Experts of a small language model: vocabulary 48085, 3 picks a token.
Below are experts of layer 6 (counted from 0) of a mixture-of-experts language model. Rows are named router (the router's row for the expert), down (a neuron's output weights, with its number) and show model dimensions 288-383. Each number is 128 + 24 x the weight over its row's rms, rounded and kept within 0 to 255. Numbers have three digits each.
After each expert's rows: "comes before" lists some tokens at least twice as common just after its tokens as in all text. This comes from a sample of Wikipedia text that the model never trained on. Tokens count by the router's weight.

# expert 6
router:100106124104101130163109107167109139151095103094143148118103128136165072131119111170112117120129126108129158113146121103145125159095132099177115123142155121122142195128123148121145096115102155141113168152081105109138099086130118118124152113152122131108177078145133101143108096139124117110
down0:120111152128125134129138163119148136121154119090107099140136139105182152120176177117116150148116129128135144105114124120110101083093124126154122153140152116105094134164118141185180126098113115125126108156103135122124117179104140126120087098157117123145142130115110097099154141136132124091
down1:133136142113152142043136151105139116109121113162131132162119124169127151151122100137126109111178146133126132155183136128145129113118116103105098139108129103123132137136146139133168150112135106119121107174129147089121100149109148104138144111084152128164104124087072129086102171133146117058
down2:120142136107137103060102091124104119124076128123068114132129121141175131141131140102121141169144122098130151122113134152125128124125085120141105175120166159166126149132115157160150141131135124162084084145127135130154117119114114161170124095119133112151182127046121102151146145106132115094
down3:122139134098129121192156135188103132127115174133112130084115106115125152106124188116104133124115175148130157118157154113146146176128098173103128128168083160139182155128106114112099112101108152125107133152142143137125117124134095094088128112132097143168125132169157138093137177130159110129
comes before: " the", " a", " to", " his", " an", " be"

# expert 14
router:110108101136112130184137126124124149168096103113142149143084073111179106113107136137127094151158113098133132158147099091102128193119088141156102077159155112137111174095139181130201117127117139125130149132123129113159121106107149148098143092085117138086147102122121110136119112150111132089
down0:145129124112161119114119120107112125146132130133100100136098115137138142121102196113106140133126077136127123136112127131125086103124128115173115156109162132141131105180139127146131132088160102125118136170124121158130127161090162103092101110150120128142151089129160143129143117130140128120
down1:123124120140133154106111109106151173106122119125139100140126131160100142132129126089140094119167175139111118114189102117093138135140113100143119131107149116142132130166152173138195111121127094124083120125126130105108125136111102119142142131087117107130124109124084143106132165116137102079
down2:143118159128146127051129095125107142104117140122079119098123133141190102157157110127168164124135127089091169130114146155126155114117099129095070187155132122149109119131131163164142126138116148181090133157144162117136121143111137153123107132127107106150151145092104087153155144107110118113
down3:119149128118131109150150148171132107146100170123102132104126086116152149106133185130132117108132147139138142116112129104180168175117087137096147120123123191172168150138120106100131153126151158123103142126120107117091128133157135106094102120134121127158113138126125112162160136132155119173
comes before: ",", " and", ".", "\"", " (", " in"

# expert 1
router:126132118167087122169166092111122141175057118112143173152108143103127143096099152128143133115154125115092131142126105109115078143128123129121110105159164134147126158121175157096173097123123162128141146165121110135142094106152142160138124109126136139084143115126107112141119157121143128112
down0:094116156133138125149137140123122112129134103136118109146148100147145143134132173118152148187126111104103126130118119113145099075109104107171127141112153121112129109126122134150162095095151098082123130208109159135103170162111140108121091101135134136127129108115113146122163094122134106100
down1:112116142118128162068125117093159122132163107156123148116164159140144138104127116131148115125193154133121136128170126136082145119133102077115115117112161126167144099130115144147151121113136096126092104137120167097100149120114152132122120113105173117168100132088063141126138154111131114074
down2:140128160144146102045119096104071151096095131134069130120116142172174146166130158106136129130137114099134141108116186155111146091107096091132094120134146139143074129113121123169162142133126155135091116141110159120142188151116119135161093134148134076134123140070130122160145146100136112103
down3:116162111105120132175087138188131111134110180103129099094128113112136154145120156119104132109132183134129144107137130119159141176111114151106152112117114192146135173115165121089134149159139122146121106131114161126130143138176134115088115136123103126115090138151154141136167158126143110133
comes before: "\n", "|", " The", " was", " he", " In"

# expert 15
router:115138131112121142139125139160160148167134114125167135124108129111155098108116129141140131145169136107120135108129083098133098162139100126163096108138158082142133140089131164136158104132155161113181154155109135075139125083135138127114146128119124120082172125097145163133131144160128137099
down0:117101133118142143101129157089111115143157121095126129133143140128151130117120199138074149176147109130099125127109136101103109104103144093157112153142180127148116128135113127153140109082155119114136137146103118137123115175089141105123105107163104133110133143111146141111140109091119148097
down1:118126132133130115093096166119173148083153106125117099137139131154095142097156147107143094120172160115150114123175130140095132105142154091110131149097152125137135140125171139173172117110154111134098125141101152060135121111085119139134117127098112112155119114096071159127112224091147109091
down2:116089139118144093009140105124105127098106153114107105109142175155186089141173136115153122146125135065108131124087144146101134110120104127116102169122127151129084156132129125154147149107118150152107114118130158121148148108111128167178112133133113112157144124078121110170145122085126111101
down3:117130141091121147105115123190101147142120160101129109118116100136160153109113189131125113114145165139147158119123161129154131158096080148086113107121131200140177141126148106083127146124117176122110111101100118131117157134154126102097115100151150112179110145131147144136156159146124116146
comes before: "\n", "|", " \"", " first", "The", " United"

# expert 8
router:115116102159081117200126149100115127131061096120112168141112083116118134115102130164114096159164109105135143143129114127143101168116135127156116096150144139112129127088156169128173107151144165097125135143105110136119084140129152120146145145118116174074148137109125126172118091146133118121
down0:126129137077153131086114134121098140158126120118124119111139087097149160127135158109134119158098118141127114100091130159143109150135097119147153163119177153143121144147098110181153121112132105125150138160108112163145140177099147107144130073137140165130192123127129114094170090149134119111
down1:145102135108117137057138118104175130141109143162149129141105129151161150107109135100147136144166170146110118136193117116112133156124107099162125147137140119117116135119138131160145134117149096111073102137106127106125111137101141116144152117073137125152103109104069158135129167125133115047
down2:119120160099140128019121099122121114103102136136088134143136152138173118139129148118151119164119155103108143139096159148131145123113102116121108168134148103151080121112142164172140127137137123141085108130113161100138155124078124152125109127112120094138138107082138152164147133119138124106
down3:113143112111107094174126130165125147167113126086103130100104105121147151112117167130115100113122172121128167140152103124154120127127096144079139119142127165149159165120110137118120120164123145120108109137129111124127131150149134097106134124142121149143137127142138147123139136131130116157
comes before: " of", " to", " in", " for", " that", " was"

# expert 11
router:145133080148128124154136097090165120154127117121115143141096112118134119113122122143110135128160134135096192131144114112171109163140149147114113093139164106141114137095168166110139116134153174106165128161100128087146107107153118111140141136133092116107165108135131135129118123153123110095
down0:096130178136152143110138163087107117146115142138128094141145145137155136110130177102114154151136094113120141123123116137140093108133102081160142149161173127121096139146153145158168120084140087090116160180118109118175145170116153139107155129167126141128132131149141134106130116103108114146
down1:096113158132132146068138124124155122124156108147143147149110109172132122126142124106144130117179164099142126122155109152083134144150130109108125124094168118122109130115086167147146136131132129138100114166111138089125111150075134132124149123097109109150116109095054166133113170077148114054
down2:097163121145154127035136092159128120147118156123066154127125189146161146135137147130137144142145123111117129140119150144119103096135086121135127159111135129152090160140127128201138147111092138175098136104140159123144159155107120163169086136126104095144109110086115115190144129098136120076
down3:103145129104133102134116145172111139189109181100125124121134126117129159133096166100103147129142137131132157142137128127160137158110088155129119126151107173151164143147117123119143142121132156138093121132128131110139144127188130129093131115122114108135128104139132135119151127129155141138
comes before: "\n", "|", "-", "==", "1", "0"